python train.py --n_layer=9 --d_model=256 --n_experts=256 --experts_per_token=8 --d_expert=32 --d_shared_expert=128 --activation="gelu" --moe_layers=[2, 3, 4, 5, 6, 7, 8] --router_score="softmax" --normalize_top_k=false --routed_scale=10.7 --balance_loss=0.00518 --balance_bias=false --init_std_router=0.0389 --lr_router=0.000814 --vocab_size=8192 --norm="rmsnorm" --norm_eps=1e-06 --tie_embeddings=false --optimizer="soap_variant" --lr=0.00281 --beta1=0.95 --beta2=0.95 --grad_clip=2.0 --batch_tokens=[32768, 65536, 131072] --seq_len=1024 --train_tokens=324400000 --steps=4716 --dataset="wikipedia_en"
Below are experts of layer 6 (counted from 0) of a mixture-of-experts language model. Rows are named router (the router's row for the expert), up (a neuron's input weights, with its number) and show model dimensions 0-255. Each number is 500 + 40 x the weight over its row's rms, rounded and kept within 0 to 999. Numbers have three digits each.
After each expert's rows: a language model's description of what the expert responds to; "mostly gets" lists some tokens that are sent to it at least half of the time. This comes from a sample of Wikipedia text that the model never trained on.

# expert 32
router:480514410462477476536519521506455560499488506496525523490496503515515462522452438528482526461479475543488532470458473483492540551425525503415503546436535582540536497498477539525542489539518450503497528498443536411446528546526533484430514578583546564459520374481551490466516481523444463463525486480478442529486475530467455528520469470494468507586502422531578510502535512467480555479462529590559513461507520510445466485591539482535486505551433509509572524467465502576531462485486497472489501522433478429529546498453489528462555512505459451534503465568543467489550532484584423477472553512488505496517505546555437464546532433523525497439512564492480475555540477447529445479554481565435512546496458527515527409497480435479481557501487549587518497466538462539491485441498533
up0:490513499456470535452570452444572508552542504520532451528517500546460490539536484473502526570482561468495572538517545516495506598463600503462467516579537533459513473570498580515563524540525550481504463541448523479556489572444485446491488471522557564491443539513484481484544442527519461469468464498441560432492461535474500470438486503471520503576498454524501492465524481499513461510544522595531527531488453513457589467419516509457489557465507540462407502554495537510538469502441480547532544529409482538551485473467518468500493542478462520524511460506493476546561533570551557548529506482491541530504488556574444473489502565470547574516510532544480558506499491489458512463485553591544524568486448533523444478460442543485512449471526425461536493483463505489560527414500502
What it handles: Unit words in geography infoboxes, above all sq in sq mi, ft, Coordinates, Density, and pieces of place names after labels.
mostly gets: " sq", "sq", "Gls", " Coordinates", " Density", "enh"

# expert 45
router:440583583559537531504461505520514443507490541542530520478477481464530422486500520498462521492497419484512510448505440444501466534509540524488478436488487556426486464561525544483444513444547459487522429439480544503457467432444503437536481507527482449534453554538485470438496534431524500525500539513506560412455508503466475566461507497541538508537463470479515544466548495506515437465526446426422436501496504498469588463505429571469608496448526516513470515554551498485521461524459413492520488436471443522567528482552473529585525479489502510595511516481517468534541463443560550505517438457556545496522533551459509478467493491506506576558453496419457517423462467503545482482447473497532471473490551495557501536479541479548441506434520521462508440490451519511500493539435501
up3:476455512445543499464530457571493544500459547501466460524496528519466498501473566512525565548496520433544512523458534484553530558514537556495542549474492489463529535622451528485491487535575446481491455519569454434550525548436544511489550482585497518518467520548480461511489473473510513537428467513520476535506548492441625514431522431479488543519519473447539491436512509461535453498430494471561558560563478499458488515441478559492506491498474568544521538505511478551474403480498456519524486497597449482487580461493518481444538500473537474475521528486437461495469452456475541450534483467491457540527483516454539474477451452546489465513493574471479509544494562485488568436550441530518615473498472432503524566521470440524488501464556468530476398503544477486496499514445529
What it handles: Function words like the, and, of, for, plus adjectives like social, economic, cultural, ethical in texts on policy and society.
mostly gets: " social", " economic", " political", " cultural", "ultural", " financial"

# expert 37
router:548520482570470485546510504473468480532463528543468546515480428418559510487562497536467533467443438484496554504470495520455507510481397491487555620504451527506508467444510475590446479436565519483549518471438551510491563467500480467562542564558508475534481526466527568463491442533511434518483468502562495535502481457547496525445464484490490471464504466546567399527500515473578521463493439504493521535577518525479538466480511456482473531559521475542437427498490434557532497519564548551535537487528546532542420500533526568529429540522496515499511484447492499543509510474543479475518523551429510526418512447492520524544516483501478481464500526488550465497453485471578528589452506484494410518445587504515481468531488461500584472532542483475571543432438494553521497472510518
up1:493553460504508594431585462544498540532440509587486527549489444485548504471525548472412493469515546544555497498434477532541506516573464554490475481487545418529560467567482426529486531459476489543509508462547541542516490491473573473513473564520487502480492566516524522499483457517428527630485526457515489449465503497489453483471516544486464414518517508516505464516527523476553450468494484456474541559460506419488487510526468503545411475548494520464515496498519499528498450518479566533505494477484498535540459503491484536519526475546432468554473459509517468489445563531472536510448461453512496509522489528453423536516498466511527508508435584435469510551625441467523400511516495456473433528488477468463529499517433479518472522388578530499476544504508566500586523464488447
What it handles: Numbers in dates, seasons, scores and centuries, such as 2019–20, the 2000 Summer Paralympics, 19th, 1980s, and 5–0.
mostly gets: " 19th", " 1980s", "2000", " 20th", "2014", "2024"

# expert 35
router:494453430495518511506494462446516488545480484493502532459536466484528486447529500452456473464486529567485514469512499563489470494534563568513424569543509452489556519448531501567416520426426516577475501449529450566512454480443535517555542509456476576497510585470570492507535480527501502550557548554468448529507495478539491568552511466432516481444496443471523487510500440494518433465504530480547514489457522466500490468533486404526473553530558513528531513503543542513532550537468537532526567505425550414493540467507480551560582495526593478512464472476461471499584491579423496519494455512534516509478575487468478524434530579508511559578485441473471526439524490481511473472533490530484501498483492435469556502476465462486474561514588465490510465538528423477488426516471427
up2:515560539575535443470499423532540417503536489477464458471481448453545549518564444519474432457486554444538486490544530487458455471509475562484525464593556490472432506520475435566488508484528538530481521567480470538408474478456481538505473536513498479479443590483530483473463478514524532566530540548534523502482535506563451470492516508497539542531557517540444532530517536504471459422522510475490508500499544515402499505564493530558485451473580477486427428438540588527525520479532537532567487535483478541523504493488522422527512578498469461474524473521457523506461517515529484461532469502492421432432528464488523418456537549517545505514445436455494533520563462552526500616464454460519493466512542469469522553459489502517513474568538490551463423519478545473525479421507502
What it handles: Given names and their pieces in name lists, rosters and tables, like Robert, David, William, Der(ek), Ro(han).
mostly gets: " Robert", " David", " William", " George", " Matt", " James"

# expert 49
router:472508444460500420442475569537535506474506479554508565513538433421483506489547531461559460551465565541587509504463478485539541508536470545522581499490461487496523473519553493506470484504468469503463521447536471435542530512560500586561510478456496573493525455547529445414548515524482521516542543426553561498543583523538477496538546510458517540467499516526521434471498500452527484450432535513581550493530491410517499528462527411534419532552476546450520548593483530493509426496535543421481501504496543438491474477456534537513556462559579532459482532458542466487419514468484552466485468515544581434501427535455452572445528472481430561478496501512485513490448553485500507486511539461449552514539515518504459515453485466505492527503482477539501488465545502501541468544443496
up0:504506468508562444488441500524501538445423565452549481536474460589515481514512572496488484494428530415494487511463477457516493467531424476469472505524519493490555525469512517499453464472502453471501518523472543485486489519488505468523462461538534447492440517584469453481512476528489481532448510417498553494506552482585519544589512463477505538504442492534412531587549558527517583435534575523538546540559548488488528546568524565511491540554550493522505486463514470524477453453549521519506484556487429478444443492443395451505516555529536492529506456495551450574434451495497515500499468492515536444498509518436456532455554524512494458565499497421489443548414535458521459504463498518487507516543655508512577513496506465521545497497502547519464555467532492493547503541537480
What it handles: Middle pieces of European names with accents or particles, such as á, è, La, Le, in Verlag, Vanhoudt and de l'Eau Rouge.
mostly gets: "á", "è", " Lem", "ña", " La", "ä"

# expert 51
router:526503435496494463492474447446433452495507514493510455505445463452531544545485509463490429454516592462575523547479503540460505472497439539477494529505494492483454489454523452554491473552470488482536516444459484491481514539465539493578427590534501482520515538523487499516433487559490445499528453515530410498500476465492478514454552490544542471484562421466544476504551495525520509474489507468454485463522508507492534472472567452570459585506555463545442511452435453520497496485582519574465458505447506481506452454428529555464410556530444585470499498485482534509444488453439492508548555556436560490436567508462531494510531454489510414471504462533512495521452505500568463579484545449523505505486526461569449445435464513499463558480544436416517507498450455557474455486561549
up1:557529509535471504495468507443460511533472539606449521539513517554485486503451554552438487411503410537477592509473527567528530530509471473420546478507483455512456468517509500510483463434532516460500546527552517474624471565553447501435494455545479464490509490465392504444558463570593467481454415489512498534530512488507505538513516510488484484500467547486502608519466515499563549477523465500489486522480547432518509474453497429379537508531507495476544517572433491533522514514471575536555512494489569514534423505499456473524533511460510527487526536505532553488516502397449569483502514543554449506486449440534496554526504506491496547507478562465454472544539492447478493517488497424517502528469536539522470489526446491520548452550472495484526474550486502495434509519429425
What it handles: Digits of tennis set scores, game records and years in sports or results tables, such as 4–6, 2025, 1998.
mostly gets: " 2025", " 2023", " medalist", " 2024", " 2022", "present"

# expert 36
router:519603550532524532508435511558495464518528505523467432564480416460490446477537510497470447545518421459466487433485499508564463441489491433504452478459509471561509525573508526502530439555510463479509469448547524472543504537471524444506516496524513469478588487525509512490507437534474512554408485518419563472506499526524475493428564534498545477511432575585451572555528499463458475498461515510517541563460558509495513474485506500454434489535468483558549523509527534466476519535447492457541561470461485585454422437517445573542451531502507515565521514541476467561533494464521559498526441493498507485525513527471457493509573556455519528424509516520554515479464501511555550485422498523441526482503592440471497471510539565479480554501475493514541489546451592519461545484456447
up3:516500489456570447533450510483473486488477560466520484519482503538553472470509503538547497518475530466525446534515524397496447455451464531482448515478437518508502534547502456515462404545465469477482556467492570487438483488545443480467481482556410462513538469550568507612487516480504479462471554565486464480499435483457530524494434473519486511552444448527477512460469465586568525544460501428475553491508556479525528550547466481567429462543599543490487524517547524480464533512544480477586491502539455512435486544511461488535468472493507512457499526488460479545483472453541536511551502575461486507510419456520406468491550537442485518534559554481538588457491527490524470531475462463487471455443520546541495453524480514544474479513461536513494405484451486574473401519475422
What it handles: Determiners, adverbs and connectives that start a sentence or clause, such as However, During, Shortly, Roughly, the.
mostly gets: " However", " During", " These", " While", " many", " This"

# expert 59
router:561464589493571544543502552416576478542559487519490467529430568489531545454515475560532427502507486507539525487528577535529561487509499474550509407507557521446518384499466544459481566452488506484465464496492545505442470405523468561496510530465513446467488485491476482505514491447433475503563543578533529519439546472454560530528471501582475479488496439489448474481569453510503478424544498589464451517527487489452500488482505503533538523482518426497519526504479516534505505482450484482523537547476569527469503531549483446456568494514527497476512560498448487590490543461502488483438504541409515530510540402481541501527458532497538577462499545487510501449511489553429537474516547513535426476577508520519496556455548519437511477493534495520526449513509566580528527521495467
up1:462482443518565489463515548476498500547489478495485478557533499496498539488510504551513600559510482535513493475526578449501607544532549530532452563438524505567487445504501548503527489488464470502569525567533493462578520524482444492489470511516545500510453463539508508454491575476512499541461517566464513518462411515458590496478452490531523538504520485533531511408471558461465593524447469472599487489492567570515467452476521525487460510423455512521531572499499515465482513519489504489513454474491475382522446488499530547458550539485491515447528525555496466498470499518514484479536561530509566457493499453477482506472562406556515512503548557541535518586470583476482429459444430439558477475498472505461529549536596561493488493517496565484534417464505509488550553506454521
What it handles: Commas and coordinating words joining clauses or appositions, especially after a person's name in biographies, plus and, or, but, including.
mostly gets: ",", " ,", "—", " and"

# expert 21
router:517468489548559574524486526457452528499462552536464527536507524512545514571497518530554525505542448459487503513501518530513423502468449552444483530493488523467531533554497497481480498490473505530513517451538534471491526533557533477514560540487490447468543508445424573547478481465455534471564478550544495499592459464591556487566503477579514474436568450550484484552487570496573552530456458556576595531504438483513541490532535524508438553567471427501472494537492513564518508459471467545477413450455575511494469437458535565509532526574502510505511489476432440556490553505529485503518502570445517456476442445576539525515542513468481460477474564412470458453469560457510526497504543528528407485559502573533464469529518455503537540508533533516523478512495488515569519511553503
up2:521453464528535524442547475497472473463534511465513528463542534476513525543513483515466535490534535485434499431502510464435453500468532478529450502508456555522449567561480540488448450443454530554400468532537434489501494507516512531446512512458535508416503556478466499482518430546494525515453583456469487519547538471512580474503452463501500519436495483457566435451516478473474564454434564524547491485477518442511547446441375560550470515426454510523489514531516498522448495461462496472512491486439442601517525469490480410498497500485427523434433512504467481528497493544553402498538441454467494474507439571568541431506506520484454564474530474477491450467565558474534501449509511519476583539523493523481455503489471534520479482481467495466512509499435464430582458534558463
What it handles: Day numbers, month names and century digits of years in dates, especially birth and death dates, such as June 5, 18-62.
mostly gets: " 185", " 184", " June", " April", " January", "born"

# expert 14
router:420505458484489478578597508447489557439525519521471469489515526474561521462458543423549463499574580533594525500467480502473533539498542565507422559542469493528485432525429423506490462505474516428518527433554444572441493455520470545518458546577483576498505566452509489556501512531466536430490561501452445500517527504532481547496509496545453464463506466512526475543535472542427463561520570556530513492464493481524453508507540449512452487525487554480492467474465536408482476507537539492484544483504568436458485493489476597534579535461534443460505488494492482470508514405442507559483455470549510503476504480423482502491469455494475546564462483520487461522433485481497512500468492448437519502444544507574513492453483496465500469486534525493554536528626495532480472521491492
up1:554474513464515470451534460428477550463412415493490490478544509575390500535523562447523529510497480487526513453530494465521511520476573550497492481538547563392484477488519555469534540559578527505551520495593520479570494554483540490504473371491562492517484479524515451477450465481507521437494502446447554463474551492463519448462514475507520434515407550490546522496470446482491480471421404531437537472450579480482526463559562462530494510568536467549520468477501480531517564433496480574445492438481476525455538470499470458454551514465538467487538564468476535512488489551426492475509511392456489541524479467501524488474439470450463529513432540494496515492445484473447522468475482528507575520471516476478503526506452518441477453510521492505452561526520503503499543456528526
What it handles: Pieces of Italian, Spanish, Slavic and South Asian personal names, often in sports tables, such as and in Alessandro, Gab, Raf, Fern.
mostly gets: " Raf", " Gab", " Fern", " Andre", " Luc", " Var"

# expert 1
router:565490514488518531480478493435512483468562508424512458528509429554490468520515534497514511473521530553556518517492443538481509494487444541516481469507489523426487545546539500528487494449545533553593482467518486547458580474456438532575545425515421503542494537508470549525526481499449498478561445465527478502547532450396473496492503452500504504465554530481533482519422502508609472544503451533528589492516479497483588533517593491442485526590527520459502467477502513423513520560468502510451452479510524500548450482506538530518459553427480469586447533449470520408462466481438512474470493495462514527462463475514462551547480490520392508510463505533473467522496469492463512514469500519498555431456459555593557501464518424449579493430509449487500491503490570473477571524503449
up0:493459523488475484546494554474317422533522481463500481570507451566511559502537493484532507472471524535521558490538564520451553480511524438490555477503491501504467528536478448509457567531579552444420480512444485540484505561484512501493513497416539398551544451485467503464486472493496489489521519528631467537495544515519510496512434472493500519412491491513460532494502423552487476484485502449554490487553516471510474533443519529468532538522532471450488474532484467559420492506531460447473495482429499561481419510448460514551482456470496571517458446401470499511556480559456532477576522483607459474517463476490480521499531455524503525554472491544492586514481522513532499476477460552476522477548501470491464481475546460530536477527491485464576508556431557536504534457537527
What it handles: The century digits 19, 18, 17 opening a year in lists, tables and date ranges, plus country names in sports tables, like Romania, France.
mostly gets: "19", " Romania", " France", "2003", " 185", " Argentina"